Weights of a small mixture-of-experts language model, trained from scratch on English Wikipedia.
Size: 9 layers, width 192, vocabulary 2048, 26.6M parameters.
Training: a variant of Muon for the experts, 577M tokens.
Below are experts of layer 6 (counted from 0) of a mixture-of-experts language model. Rows are named gate (a neuron's input weights, with its number), up (a neuron's input weights, with its number), down (a neuron's output weights, with its number) and show model dimensions 0-191. Each number is 500 + 50 x the weight over its row's rms, rounded and kept within 0 to 999. Numbers have three digits each.
Before each expert's rows: a language model's description of what the expert responds to; "raises" lists some tokens whose logits its average output raises strongly, later layers aside. This comes from a sample of Wikipedia text that the model never trained on.

# expert 31
It responds to: The piece at inside words like Representatives, Senators, Saskatchewan, plus word-starts such as It, Is, Al, not.
raises: "ron", "m", "mp", "ce"
gate1:562545490481485551553619526553440386543521468569585493497452481434525490455538440480500458486493507487553518494540439559371564523480476488530346510458445494451435496525481549434495525495523470502465460561516532413534503511382649457439505575483459503535476501540510485460433451565463533607471572507513467508444492504625449515463429440490518530564476479524542549449544486409551521488442530561487519511404446465533532552574467476519505496481527548479580548508510569585535569500435483440477493553496575607552577502385514539478428393483510453530431481513425546491485536528526443472
up1:418468512526474565441516453564496557538450505371414509480526596412517553522460486636490473549499558551541563545487622507550516459411510419507506481494467536456472538550483515517456424484468499489486533445549439569505423442429538485533595487582455572572486516569479526502580551561368549423455441547473518476414548533450468516558513528484523525527480517509452505547570531422562488460495378398499424478519581445435438455379554474512587520493518546501514533452499427571459511449497545489490494525493483461504533453518577540571551583508485518560488490420422552460496535477461490503
down1:474453447456542527551503472551488518520503582468414437450569486591567421443465529547397438500557446530526502470424488547552440493507502526503410577486581560371475476416525480395510439536421503479510514370548478385524538550505474520471515530544583488470488493535553518472408528444452531500550523584540584425489587452444538438457444494473551538513530441472466466473521468611471491529481529520569603564553425496561505505484526504524443438552519552526534458561544393478444454532493462455511493532472442491479432483551496651502506555440564526484543485509533474505549445507439432575

# expert 30
It responds to: Inner pieces like h, th, am, em, um in transliterated Indic or foreign words and English endings, such as garb-h-agriha, Aaramb-h, bir-th, vacu-um.
raises: "a", "or", "ore", "il", "os", "ard"
gate1:464514535530483460382489511525545534517526536498446480460512484422461522455398475463373554432535573496490472592538447517511412571527540549522512524554544519494485470584461455469478551555472622446484508489437488425571542602612498570498545592497502492442500485489505456442461418486579599460489504525432465485500505446484501450554473405586340500505484530512515565497539595494498567444431490491574523613539462516471499430467475494467502499428573594531423533513522460492530545469523427559476437484458523497508470584440559471510424416457449511489439481549552494441573503456480595471
up1:533513484530487490522552459506519489498493486505547506541522557502604463426593489501499543447410476517625504486448468497531479451521466530530553449444523534358574430538527494362580539491507625571492534503419520422489492589499514556515511533550517415492423567431389461528527490519540530474525550541570483466511533592544539464559528482492482507505557575453462499548612461501426420492517423550555571614461578470491481512497460468530406571471547513444482529506473400506528440579416473503472518519532465484549613534453501500553509501482472466396576508439540513596512463453552568507
down1:483478447554545497524477481498585474412484544562509482485430533490502492512517513574509532467500552515447492417532386510492481545445534530500465488506543514454555470480410404539510459442613428544497567548536489602464501470440476551592490588417487549462569471474501547440469522510456427494478553515398465514491523508452450460534531578632529433516518508444544555420490499559491484598462497494400548486519439583360480451432543423471510468516504411504451568594506351519534488464533487568490581554494432481493448581473507525519564518549573549493469560489519441567431549475492594500

# expert 16
It responds to: Second piece of proper names after an initial letter, mostly vowels or J/Sh, in lists and tables, such as S-a-arbrücken, Hass-o.
raises: "iz", "as", "ak"
gate2:493485427513572405570511488504593548456479488470459475488457516494501465474448427618644554425484386450534503418416502552537468574503543535480524505450446524483620528487408533530488513503483482547555507469350410457542506524425487497464455496497417441555520429460552478413556468501484496555501482570520563522447488491505512472493535560522588561498507488545400423499418511524554486506468464606447445596517495450496420477476506414524466498496628440496459541448507515457488534508527508481488437552580472535556515558571534447547501472570517490488466510506527440415440488434377460505
up2:557507547493580464545431478420460462535487438446523496563596492560458592531513445441391535524523510383520572506451506570600498461508512513445535415469459505540395519487482501548466472454448538469461518457528577538497534525445460535496545503515588577500486508458509529517546491478433506576473537474390466567527420478511580435569462564437602427581484505551526496504445550553456473460577444516538524570487553477597379540546547522500400508557390486416451554521493519457491513511555517515439523569575560493521518483475499601416452510484519546506528470495555531431400457496520402542
down2:518444450430427541440446444473485458483428519536462516499504499495447536516555558515569523493545506514444542478478529413538451491499488497482509479458543519489542446526429542555409515529622474577502477443550420558513431548471472451496479473485514429430527529557463481536430538626547531508505544582513510503367458513497526559386432463466581461487488519507572436549530512538516451533473482421417448416525445464507539434553528462454602448449567506489462496518537399580607604395462437447582514413506494527507470540511409540521547490546441530494491502504544408428403382505522526516

# expert 33
It responds to: Word-internal m and word-initial d, t pieces, plus slashes and colons, e.g. Par(m)igianino, Bir(m)ingham, Gram(m)ar, t(reatment).
raises: "ig", "en", "ou"
gate0:480521425479495496528425489550499488553545505503503512517526534558539508434420557494452517475495448464505535462429601558502412457552465524481579608495535476579502478502515545522506517473561573539483551490491532470443454523518401452529476504512571367457386484532405441600460491409516609369560511473458515507552453478581473457500544455564460543539442433579441499498535467608462400414484491471490513572485473558432487498524480451597485456465535382535446424536484428460527496542460502456507631504495597492469498519543517518491458517516400471485486514442553426429503527422463553491
up0:540525537482434571438455563473481440391471431462496544481526444456570511491377508451454451488501562456435437599502466449473512576530553457520453629480529461427540496490540509473580504459472455539456422496478374488509519500467511489390528519514527410540533444444454501437461518476501486526495556345363487484577532500430511594552489433476424495453504468466474544533430592511515550568504472427489437542503421497430478512578487549500465515483434611441452493528568455535506489493465566469480501440403500549479486618481553579516600535486509470512460531541484544476473441475492526498
down0:501468483562530485520484461484435457549535523605473462505546535530418518487533516475570484513501481490423454486559518471536532519606549511466490411477541429557484476460471480637569464486537560464505516508478564487451559603439559556423362505421463491489602547513483462439534559451446545539480462560532526510460448505489561511462529541549484518505442459509512460491469542366533484418418544567513501448529380536474564506402548501497453515484507526443428555387462493534499561543504489518495549560567579462458459464490530393445536634515466553486500456444542549653493551438468495458

# expert 11
It responds to: Second pieces inside words right after an opening letter or prefix, such as un in bunker or municipality, if in Pontifical, reat in Treaty.
raises: "ed", "y", "e", "ly"
gate2:443541481498542543534539485575550492538596484530438513521556475531510495452518461541482510439417549507529502498476424420469540442475519497481467499536438488457501547500465576468448571562550494468564550457520489496611448572600593489558471463636474540534487536488476502535493451512485447507492484411556416422525440437463568423545500478542547567502436526416529532514529500511486482458474601474548524492560476448485473509491654557500484464508454628473471477343495410541528615506430523444553490420459453514476546439506481450405451491532479500453525411460615505462422490451490580464
up2:460498550526481466476460512425484510442590561547600442499481558495543480548568593493454527465538516461493513416527587575499525460468378477463548500576473536545526481421468504469549450494553475538483519485479505480513397511505534502459501507461438506457449558573485536408628503436501577525495554550466475527520508442558516428486518615536504399497592529484509471464503430514536486387524463593523487491588495575484488469490379479431423494497507426435584545587460580555599428499467487412485480551497509563430556510462564487520488443527507486459515574544391590553452532515414448520
down2:541519517464500426516410487499510464583411537535444420474434456424551514506442416494480501445492579548478587434522550444467514565545548520506511501538422467496566509540471531516412560543501557590522458437478499483521629501545423567556500524371516538522544474489499577422531518443453380591491542530487510499505542528497548459528601459490452524446538446596521521431407465511567526601543531467464455577582481508506488452489469479473465502542519615398453483479546526454596488491598566537531493473441554412523448531456499535546512518454495489492438388567517509465442573440541509531

# expert 15
It responds to: Pieces like re, le, l, pre, gr beginning or inside words, e.g. Le(ad), l(ake), there(fore), Tyr(re)ll; often near Cyrillic text.
raises: "ac", "ak", "ight", "im", "as", "v"
gate2:451488418584429474437496536453579596467586441461418528435569541506538513529482469400431480455554475580550463526455534514474600479516454491478504495462559489547502549574495503523477552486401430512447476500528511541499479448590471391434536470489448612499405575536560484554484528445468527476491469537425478416493573439491401442454541368570508490451543496484398544493458521484500477504561517433584410516451490494494357511428505503534529549498456527503529560498529503522441514402457550560440444511540514399493443435566589539412486515510522509539495540547547493474469516509538457445
up2:557560512378559548423536504489429467578435504519505419525501469472527487476555530572520474516493481420554469452464519523577459534471520483560579505513443455491436409438477461487456460526479580490538620553548477420541499502490507534486551574577406560435451355553573459330515440422510540430510550482544525484532472478478518512503593509542513429478442475415454455494527567505553484481511486528489575493521519576383485512575467563429440584410474521471454562511442539609498428492485458445514547474484483562508590477504463526435455434541475420464518544475463488463481545479446492506
down2:568492555468422474553510417496490413542549521499470447515524479452560458521496487449593377441456386472460422487522471558411523532498449425494424424510517532513590490466462540463456529447510495651536395549510424604541545540477560451511551422470518495423473473479523516511512473501537429465559454501424548478612472606496465519498380549501465525479550569492441508492542416491514466499503390539509498498475469451529490470554605427524532429554527549489484549445528493413461518520538505515497568439532501432547396517538564533475465570504522426509499468434549444528557515575566493425

# expert 52
It responds to: Byte pieces inside Cyrillic, Greek and CJK text, plus word pieces like or-ig-inates, sp, pl, all, var.
raises: ".", ",", " |"
gate1:491594506508459492503505441655443423493457509462542551477385500384568500471387524533464502540518503526466496405506454486415534405528489457562501484466504666525524550498521589461459493435529544494522477510409412546455493523480456513507627520535491568439533514544459552432515554501524455514491480581447550427429510508502472442597440510372505469411420510579469548511471537454464513532470486587522508564557432520494489511521426418516569504553560452508553461503550536567463545527517489536523500540459518485431492501466515487568529463497521440443412598508506554531519539471534464602
up1:550530464463459542485542459472527554480453508536530477508501533528469533491587346446478446470473553485508562578514421434543411570482479567473450477555490549488452433431467434506588533530449494487500590533568470529465434511545584501418488502491510451493477505420496463505494501482475475503579616503462515525461574522363532524429574552548454553532472530458480472439544601484483520398606474479451552439492541466430584525491587474491484496530507560563614534534524452430479472531503553474479585541575561500463479480562516464405514529456443605577552431484616536509455435466437553497
down1:572478522516536501529563508464535445394457468526379544463443542475518510495481490502488460477506525563566483439591421498412497481471512452467475550498574541492580516475515481384504371444459458450493530458581521532525522518424546549528491400404476574569464476486521423574418479498541453477528454521509519465473527474626540503506521471532494452448569556456508497499497530524465591563567442501490357553497479514508490520501386498454631507515338415482538494507519577366416501491497475469498488555489485489452462555477522488582568543575538485449495517558499592463512502431493475511

# expert 43
It responds to: Bare spaces and opening parentheses before numbers in tables, lists and dates, such as "(43.2)", "the 2018", "(10,154)", minus signs.
raises: "19", "18", "20", "2", "17", "3"
gate3:477468524516467468504544408462580362422520524484460483415567455495547545498487584550546615566492515495476493512540545462420475500557505426534435446457660522523481587565547464530590530491499538519477560465481501573515499463463515454554542519482532581484596516537419565474475459486462551458429459430468409418415477511579428484483399485441535458457547505469479594439496489571501538513448497553555369525453482488398537508458504503472527528472565473509553492532574531478484415513417563481528498586426482503549483510558480509480478612499441449466584494548485484549438509415505500526
up3:541538499394563437520524402448498486480514476485565473430436502455519521408471543484524478471449478480498514501572529558511392479588524390585498479580546432418566501466490460532502549518387509467471573490503545483561435483504509399539490535478466551544530505477405502482546519542493573542468402544460588466460555422437528598566559434541477550570549465516429538414586393475496430575438536545476514507459509446548494446450537456409445486501606513504507454440555524432499518495481514567447571438520476502543482489493501558580376505472505487467473535592477583545475461487454451558
down3:478570352483555477504503582544556530522469394493479558452563411486499498471468536360524604425460506469466421499544465595408427511547536538582414561531499540502487581552499537499555575454505496428461557499485445494442486511528537499525448473537519502538532563464483505439416453563510528431470495514551478530475456444446590511523545520418482465442507455474447409411473527493545479476490469497595470464537572498509522422536449529460511463428509481394432500486474584569560551493568546507546425515550437531535443603475509476490567525532562488461532447519527540478426541497380474398

# expert 38
It responds to: Verb stems split before an inflection such as -ed, -ing, -ion (conf-us-ed, ass-ign-ed, writ-ten, witness-ed); also appear, support, join.
raises: "ed", "ing", "ers", "il", "ance"
gate2:545555480486524453588478518535503533452522519387515546494535469470461456567534484482514485483473472519513581533473508389614477434398490527520445472609480481449508530498502403478504490468536404478451484558490479540573617428530523589491496480479482557471525501427430451523659441542597528406516424498498534443579437529426484515540506533436592526507509476515476485507408491530537548587396462434435401558528499577505570463520466466436539424571558444504563500464476408539540550536474539524504564490514512554509455532466413453544520471495465545502536581481415473529499575478440532577
up2:468486496564512534507495563527545489449459431492368333452475480466436402503490580531513549455505610472466499449593545445511568516545425562559523543467469496540466401385540592496514430496589553481420521464529448482514558567495477567497493512440630463544517476517431462453462525373536517553505576534519504555503496497526449507492499498454561509522454465520450455433471461513502415527478467481453516570508474421475516557489522408433525336514458523554574463497496415482517539465557464513525555453562545500503410523482501405560477475484500587555463512501479518573566466486508451501
down2:505499525468511515507491452445516465509455509407473504459474544527479496456500479497556521522504461537503500502577523464433514478546588545435427546491519478442485573505490493521436602593517460538457455525487549467523543459543465462589439509556537534486555493517397448470489444481386471547585447576545544502513585525499492511555433383565517519406531475478383437459504427413521522565561561469546439482578525526509446410425485511545551521489468522406428491506407468408554522561575498530498482533473576429549465498398474601610493482532410468431482597428555510446418470436478421535

# expert 56
It responds to: Single capital letters inside acronyms and all-caps abbreviations such as PNA, HBO, RTÉ, DVD, FRA, and country codes in tables.
raises: "M", "D", "A", "P", "C"
gate1:423498419496425542521527461518485501478552530497474500604460502529491428545424460493517462547556511563451503456464523471455580331500482481469467521518537509539448512496543514569463456490491476469509512445454355499426562502469529400569479614499472503466455570566550501518565553507550407427474540541548413564478469531507481488498470499534543510507528573436448629370374565583502547594445572547426524562462513502457505484598499500606556484520476391461467478514534479481516483533556465496511546412565458510450541509539487559539483521567542444556507562492545528527531471421459475450
up1:501458498476495523382501470490415450583476496564478486500509383630584480545507518495490404444522452558433534545509509516458549420510435516505460526500496415481586488497478492505448484492516359495463554440550477477490368649496480475507483561500475384525534442550437475443564591545519401521522564557525491583514486548597531543484479487429541483493503457554432533555431532482509587492478551522490523460545563561495522581563463466503459478517502619417537517469523456460515501491529504425568505410472403436542477466483457430542424507556502483465472501488440481526598526427528515454
down1:520494419467487496507505511493456509445552491490420499497507551561490643490470554502597472512387497516448549467438394564447456487475461472450553530449496472448511461544524586450422488529441520501424578485537535536498539489561466540584459467418555455473516485538519497470541451478523544545509478478507476514446518414531510521489513535479534507556588547420545526458512508499538551522512558455442468536510493462450486423529524531455494477583367553417533501458581469574516462360536463611477462489519535585470489431493356636486503445507416545455563498621465457535552509463567505387

# expert 22
It responds to: Standalone spaces before numbers in infobox dates and scores, plus sentence-final periods, paragraph breaks, heading markers and word-initial f.
raises: "19", "20", "18", "3", "1", "10"
gate3:461411569504487574497470533461464481550484486586546515477524427544552390493556546469488520580505421540489444480456475495470490493442571438430497518476479482514456545519532467495448523497512430480552482503488501437528465533537526534493499556488413490484493448563491462643516493562519452456497526515502459482483387402453497576490593636439457614528463534483479460559484429401537553536428541457577561486558478448472589578528464451557538488437536525456512427563500437495575593505410458488631435433488451526535513495478453574483475493408463454533449470438504556549606472405539515453
up3:481544606558504506515485540535427531475385481609444508578511469546520466529533471488506562533474464489438473487574455505435503487492494432478509571560522536470509521486552501478480608497500473600511545475391480482558479543471496508562450538466428494511547590546499429596448527490568469473516478545453460451466406475471563463423545541554497461558399479538518412573496432482431486532490498472562600555504476549570532540464477547485524453430591580448538482502504437534478514507453460456503476479583399499555502450440486572542445572395497520492458459493556462409563453381615550614
down3:520504470538536499447459466458471417511434516497478562538550497534489503409478548558468511506446485424505534601461546398428443550416497435434451477528493531460482526440428471421583505416421540459442407500434604482523506479431483397429487504565546571482466564450426493483529511446559591532458507535541612545529552577506452513481502487502416406440507466487606466448400532585548492536521496519441497498506488499495539506519542452550518562571599469554416419472456543479480483548466482406542570541481422437571573492508450464546527442534566515481503541573541508556409480539417508498